Experts of a small language model.
Size: 20 layers, vocabulary 2031, 44.9M parameters.
Experts: 24 experts in each of 19 layers, 192 SwiGLU neurons an expert, 1 pick a token.
Training: a variant of SOAP for the experts, 305M tokens.
Below are experts of layer 9 (counted from 0) of a mixture-of-experts language model. Rows are named router (the router's row for the expert), gate (a neuron's input weights, with its number), up (a neuron's input weights, with its number) and show model dimensions 80-159. Each number is 128 + 32 x the weight over its row's rms, rounded and kept within 0 to 255.
Before each expert's rows: a language model's description of what the expert responds to. This comes from a sample of Wikipedia text that the model never trained on.

# expert 5
Short pieces like at, et, ar and capital E or I at or near word start, as in p-at-tern, l-at-ter, W-at-ers, Army.
router [138 164 138 125 150 147 169 150 136 112 167 153 207 194 114 150 131 143 111 109  86  96 143 116 122 115 117 135  96 147 110 144 156  91 152 166 165  98 186  86 150 165 163  86 109 177 164 109 107 129 136 189  89 132  91 157 126 114 132 175 178 122 129 128 134 138 158 179 133 121 106 108 153  88 158 116 172 159  51 133]
gate1 [127 129 149 151 103  78 136 124 168 184 117 180 117 224 152 130 141 147 128 144 160 111  93 145 159  84  93 121  36 106 121 160 150 118  90 150 183  78 143 135  84 120 124  91  76 121 155 182 102 101 135  87 100  64  94 123 102  51 117 126 151 134  82 147 134 143  85 163 152 124  38 139 102 108 112 121 153 149 148 107]
up1 [ 91  74 102 140 112 109 215  95 128 125 159 140 110  41 166 146 135  95 168  68 101 102  81 153 162 118 153 117 112 151 119 123 112 123 102  84 129 118 101 105 106 157 155 170 116 118 153 175 134 156 166 143 146  83 168 148 109 128 158 115  87  97 140  80 120  96 154  80 135 150  88 160 147 100 107 139 144 129 111 184]
gate2 [108 145 114 133 164 120 117  91 151  68 156 158 124 114 110 141 109 139 138  82 115 119 109  84 147 143 221 173 142 108 138 107 122 158 123  71 129 103 113 112 223 162 112 133 143  84 128 100 137 176 100 109  70 143 104  98 113 176 119 113  91 157  96 118 107  88 152  84 154 132 169 160 109 111  91 190 156 137  87 159]
up2 [119 171 121 127 123  76 129 175 156  92 114 141 121 211  72  80 140 100 133 105 114 118 106 107  99 148  87 183 132 127 144 130  95  48  82 176 143 130 193 159 147 117 154 153 179 150 125  91 109 128 101 118 138 220 120 106 115 142 108  88 149 175 124 136 110 144 119 100 107 125 109 150 125 145 110 136 144 119 131  89]
gate3 [135  96 149 141 108  63 158 141  70  92 180 145 104 174 168 100  83 104  47 110  66 121 164 131  82 155  72 145 110 159 159 150 111 152 208 113 136 146 123  93 104  39  89 130 142 130  80 177 132 120  86  82 143 100 150 101 122 130 113 170 151  83 147 101 118 152 180  72 129 127 177  69 184 142 108 145  74 177 107  99]
up3 [111 134 180 164  85 168 165 102 119  99 159 131 136 165  71 149 156 150 103 141 170 173 175 145  76 176 110 125 128  95 133 162 118 113 176 144 168 108 131  90 153 139 113 108 119 106 134 140 171 114 138  63 155 151 185 115 148 152 126 119 127 138 133 131 103 167 151 129 122  99 190  54 129  93 164 164 141  69 145 140]
gate4 [101 154 131 116 110 155 148 100 110 110 133 154 119 166 147 146  89 137  97 138 125 131 153 147 103 166 133 136  80 147  90 135 167 156 120 126 111 121 173 133 131 155  79 113 118  98 151 149 136 166 142 155 143 111 127 119 156  92  68 170 187 104 134  95 165 105  98 139  76 213 183 103 117 126 170 131 111 161 163 137]
up4 [135 155 128 214 144  81 126 165 132 143 122 106 103 167 107 102 120  66  80  73 115 112 149  98 132 132 101 196 156 102 128 115  88 133  53 153 199  71 183 111 102  85 133 157 147 161 141 136 161 142  95 144 106 172 157 133 144 153 163 177  74 112 157 138  89 117 154 142 120 161  97  29 112 108 138 104  94 145 153  94]
gate5 [113 125  94 170 146 140 113 127 139 158 180 172 128 118 124 125  76  58 130  90 162  87 162 167 126 130 156 161 111 128 144  78 153  67 120 183  74 117 117 154 142 142 164 130  87  93 180  90 172 157 100 168  95 155 157 147 133 101 182 134 124 133  94 107  85 118 155 114  97  95 118  89 137 113 132 172 132 138  71 158]
up5 [ 99 145 105  76 141 116 167 112 140 136 100 138  99 118 176  83  87 173 121 143 126 123 167 130  93 117 102 147  90  66 128 137 127 165 177  55 103 183  79  72  81 185 166 134 149 156  94 104 116 118 120 149 119 118 113 198 162 123 111  83  70 154 143 111 187 131 124  90 160 142 115 120 124 164  96  86 100 125 128 109]
gate6 [148 130 160 140 126 168 153 130 132  72  82 194 190 147  94  93  75 104 124 115 148 109 164 125 137 174 140 112 129 144  98 207 143 118 107 141 156 158 192 185 162  96 119 163  45 134 174 165 120  93 164 103 136 105 131 159 133  90  96 148 160 118 130 100 174 103 141 136 167  88 147 125  81 110 152 138 140 135 105 173]
up6 [ 96 119 125  25 147  72 153 200 121 111 138  92 100  71 153  82 130 125 107  89 115 123 131 125 115 141  77 138 140  79 140 189 175 116 147 102 141  95  95 151 143 124 144 135  67 130 175 150 121 126 114 207 137 109 118  93  94 121  62 138 142  72 141 176 165 164 141 130 146 149 119 122 112 144 164 104 103 115  91 119]
gate7 [152 169 105 173 144 178 141 141 108 128 132 131 165 118 117 125 148 132 114  70 130 167 173 150 162 134 211  79 152 204  90 161  93 146 135 145 125 147 140  71 100 182 152  85 101 154 153 143 114 115 102 171 184 115 131 186 124  46 198 183  99 140 155 120 151 198 124 138 120 142 127 149 101 112 112 122 124 160 173 118]
up7 [118 100  71 106  99 160 163 152  79 145 140 103 179 137 114 112 138 159  82 153 123 120  94 125 165 123  91 135 146  92 140 215 133 131 138 155 138 104 104  94 174  95  44 145 113 104 134 129 154 130 183 158 170  79  76 191 123 160  88  86 120 149 151 135 150 101 148 125 127 118  79 136 158 138 114 145  97 181 146 118]
gate8 [115 132 151  92 133 119 165  98 109 113  87 131  99 158 179  54  83 152 149 116 162 124 146 166  98 131 150  77 109 113  81 111 127 162 157 131 121  78 122 110 182 133  55 136 155 142 170 113 172 138 109 140 111 178 112 161  62 124 153 163 134 186 116 158 126 134 134 148 174 108 202  88  93 131 184 111 164 110 107 118]
up8 [154 157 124 177 163  88 127 166 100 134 159 121 106 166 196 181 146 164  88 124  80 160  87 186 119 144 125  55  72 162 121 157 132 109  75 176  97 142 155 136  77 179 112 102 108 106 107 198  77 131 142 126 101 117 100 113  86  95 157 168 104  98 114 119 134  74 111 174 154 164 109 135 145  77 111  95 158  90 140 105]
gate9 [102 199 125 172 161 204 154 193 133 158  72  95 134 144 130 138 172 148 156 177 109 130 151 112 125 122 119 136 145 176  80 170  94 129 181 124  95 135 124 136 147 168 127 116  85 143 133 159 100 124 177 176 190  90 149 131 133  97 111  95 107 135 137  68 191  82 175 111 105 165 128 133 136 129 171 131  67 139 108  91]
up9 [151 138 163 169 130 151 148 140 162 131 153 152 137 139 134 209 203  92 240 162 124 143 139  71 151 134 101 111 115 109 113 161 142 152 116 126 146 150 118 132  90 163 147 133  99 114 106 175  87 126 101 124 162 145 190 115 129 154 126  84 167  83 124 163 134 160 123 109 102  87 153 119 158 152 141 120 138  58 128 153]
gate10 [ 93 115 120 124 143 147 160 160 193  79  98 104 125 112 100 116 160  88 146 120 128 163 255 168  88 107 162 145 119 121  88 128 188  80 116 141 144 133 131  63 137 160 154  97 126 127  92 107 145  90 152 113 137 145 120 123 180  36 147 177 106  89 150 173 148  83 124 131 120 123 155 127 109 153 154 129 156 153 117 128]
up10 [ 93 148 163 133  58 184 152 144 112 182 165 137 179 109 126 153 133  97  85  70 103 203 178 117 179 142 138 123  99  56 152 113 186 132 126 125 143  86 159 129 144 192 179 133 133 149 185 126 136 120 122 159 160 134 130 137  95 122  81 135 137 120 142  47 125 128 134  86 131 142 151 176 123 123 141 110 104 128  84 109]
gate11 [160 118 167 154 124 191 106 122 227 138 128 163 109 144 123  56  93 113 166 107 137 106 124 186 147 108 149 136 147 125 183  56 127 134  94 118 146 135  89 112 168 128  99 123 166 121 152 106 145 153  85 133 147 159  91 143 108 129 119 114 108 201 107  94 163 118  78 121 131 107 105  90 100  91 148 132 181 152 103 102]
up11 [127 137 118 142 160  93 129 119 110 156 149 127 135 131 152 181 103 183  78 138 115 104 110 145  83 111 106  85 152  86 129 119 124 112  98  89  96 197 140 136 126 113 179 107 112 143  85 143  84 102 134 119 133  96 111 107 154  94 130 126 160 109 171 139 159 147  68 131 118 117 206  98  95 115 162 156 142 160 138 169]
gate12 [117 132 166  83  94 182 165 196 132  99 109 152 191 135 194 110 126 213  84 122 169 229 124 102 100 121 144 128 139  91  92 122 127 153 149 106 149 132  99 149 115 146 137 166  88 137  77 158 114 102 114 131 136 120  99 121 115  71 134 120 176 165 116 155  92 120 118 139 134 135  57  91 156  89 128 118 134 158 169 128]
up12 [141 126 114 136 117  86 121 130 114 130 144 153 174 193  78 146 104 124 131 140  92  85 115 150 110  59 138 128 180  91  86 117 141 116 143  85 107 156 119  87 105  94  60 145 105 169 144  72 153  97 136  37 129 120 134 140 127 147 107 159 102 131 136 167 132 165 123 206 121 151 132 192 111 140 116 188 154 134 114 138]
gate13 [151 107  77 142 123  78 182 198 116 169 137 145 170  85 127 105 124 120 109  67  85 141 126 136 122 119 126 134 111 127  97 174 113 113 174 116 135 112 199 101 161  90 140 177 143 132  84 121 153 144 140 182 153  83 130 112  89  86 107 152  86 125 141 134 122  49 139 104 111 155 113 115 158 135 133 118  54 152 115 104]
up13 [150 124 148 162 109 126 102 144 107 139 179 195 139 140 125 137 161 132  97 126  68 137 160 177 149 128 108  97  69  97 100  77 120 116 154 114 148 137 112 143 108 133 138 138 169 105  75  78  99 220 106 122 187 115 202 132 107 111 147 152 153 136 130 158 137 181 152 104  79 164 150 105 135 136 146 123 129 146 134 134]
gate14 [ 72 159 155  87 138 100 139  86 150 133 176 179 104 189 116  82 133  72 117 105 163 105 133 123 102  73 131 114 150 114 106 163 178 133 156 137 184  76 167 125 101 138 111 100 118 146 101 157 108 102 120 153  98 167 112 155 154 114 166 104 109 173 131 124 188 124 129  88  94 107 153 178 184 179 200 132 109 160  87 194]
up14 [ 83 103 180  81  99 152 157 139 171 196 123 106 120 168 121 201 119 134  32 127 155 117 116 172 106 146 163 137  84  90 162 129  74 138 144 169 152 199 116 153  99 108 159 190 119 139 160 137 114 155 118 137 114 140 178 123 141 131  67 159  95 108 156 134 139 152 175 181 100 129 139 138 158 135 141 130  82 117 129 213]
gate15 [157 146 186 154 148 117  85 144 136 143 135 173 104 110 187 154  94 164 177 106  78 101 160  89 132  62 105 148 112 144 182  99 133 164 122 125 144 132 179 116 131 184  81 160 161 101 102 108 110  81 142 134 158 150 171 114 131 129 159 141 142  60 132 150 135 160  77 168 129 153  95  93 163  84 102 168  78 111 120 110]
up15 [143 109  93 191 131 202 168 110  85 106 161  69 147 140 113 152 146 184 139 140 130 142  93 107 122 143 125 121 135 122 122 110 103 118  78 191 176 140  84 160 150 132 129 111 102  77 184 188  98  99 170 102 145 118 139 150 112 138  92 100  99 136 136 145 171 138  86 133  41  58  95 172 148  86 104 140 105 102  99  51]
gate16 [113 130 137 142 144 207 111 146 143 113 149 132 128 129 103 110  94  75 135 127 162  98 176 104 105 110  98 174 121  65  86  44  92 132  54  53 179 172 141  81 126  82 130 114 117 105 152 157 102 126 152 198 168 107 104  79 133 135 129 143 105 107 153 156 155 141 139 132 120 148 169  90 159 147  56  63 111 150 121 110]
up16 [152 114 145 198 109 131 110 140 167  88 141  84 171  97 113 180 130 141 174 145 134 100 149  78 176  91 125  83  94 143 152 159 121 136  96 133 119 100 161 116 161  81 157  85 127  93 189  73 117 128 129 142 154 100 162 150 198 108 118 113  98 121 140 134 178 165 134 177 159 121 132 161 119 176 120  67 144 117 106  80]
gate17 [151 123 101 100 103  99 135 166 175 108 180 138  66 134 121  30 145 156  76 161 139 128 113  88 112 140 129 158 118 157 128 140 117  79 114 127  94 121 150 106 169 184  94 127 106 128 174 137 105 141 137 133 192 144  99 156  66 113 145 137 103 125 150 141 139 113 139 100 152 156  63 109 151 192 148 160 160 122  87  97]
up17 [127 136  81 125 132 181 173 100  97 128 116  68 145 151 138 182  82 169 132 158 121 109 148 114 123 139 108 160 121  74  91 111 184 114 159 162 126 126 151 140  94 143  96  71 117 154 107 137 179 170 151 110 125 117 107 117 179  94 118  83  99 120  90  99  53  83 154  89 110 188 114 126 127  82 147  67 153 174 104 102]
gate18 [134  96 172 180 167  66 117 174 167  93 125 114 150 160 119 117 119 128 177 147 135 141 168 136 124 184 144 137  46 133 112 116 127 109 159  80 144 184  99 154 128 130 110 137  96 172  91 143 120  79 133  60 158 132 103 140 117 150 127 121 164 102 128 143 151 148 134 204 128 146 148 120 162 126 175 192 171 143 123 121]
up18 [ 60  89  53 134 146 141 146 135 161 100 164 172  91 160 105 169  90 125 130 168 113 133 132 137  87  94 106 146  62 137 150 140 159 165 122 147 142 135 133 165 136 145 146 138  77 150 183  96 136 100  70 125 186 130  51 111 100 145 142 172  99 122 124 120 181 193 134 156 121 162  67 116 143 108 161 183 132 127 179 124]
gate19 [168 126  86 151 123 139 133 155 138  69  96 148 154 127  92 170 173 175 190  95 121 166  77 144 116 108 116 133 129 236 137 175  60 126 176 127  96  75 164 122 144 123  76 149  89 104 140  96 168 107 153 107 152  72 183  98 135 146 127 123 145 190 129 138  89 156 138 127 170 121 183  94 128 157 126 165 199 143  94 154]
up19 [175 127 161 146 140 151 102 129 122 108 164 128 175 136 133 142 114  92 117 159 114 137  86 124 177 149  80 131 164 129 171 120  98 101  25 207  92 149 126 136 127 109 164 157 110 114  63 133 114 113 107 122 136  79  94 163  78 122 157 130 122  89  97 117 139  87 158 154 154 135 153 153 133  99  85 126 196  97  95 170]
gate20 [148 130 147 100 144  84 126 123  73 111 145 163 118 173 126 169  94 129 128 114 115 174 109 128  80 202 154 148  95 161  83 187 180 168 151 157 159 170 154 143 155 141  88 136  97 139  67 154 142 177  47  69 133 198 154 142 151 138  69 104 149 149 185 117 103  75 142 125 126  67 148 105 169 142 144 165 161 125 131  67]
up20 [125 108 127 105 106 190 127  80 114 134 143 140 128 148  70 128 184 134 130 158 160 157 102 168 173 162  87  83 122 128 143  94 113  99 175 125 108  97 106 164 172 100  99 164 121 118 133 134 138  95 138 135 146 143  98 117 146  73 192  91 155 149  79 154 164 165 109  67 121 137 173  89 143 149 112 112 155 203 130 135]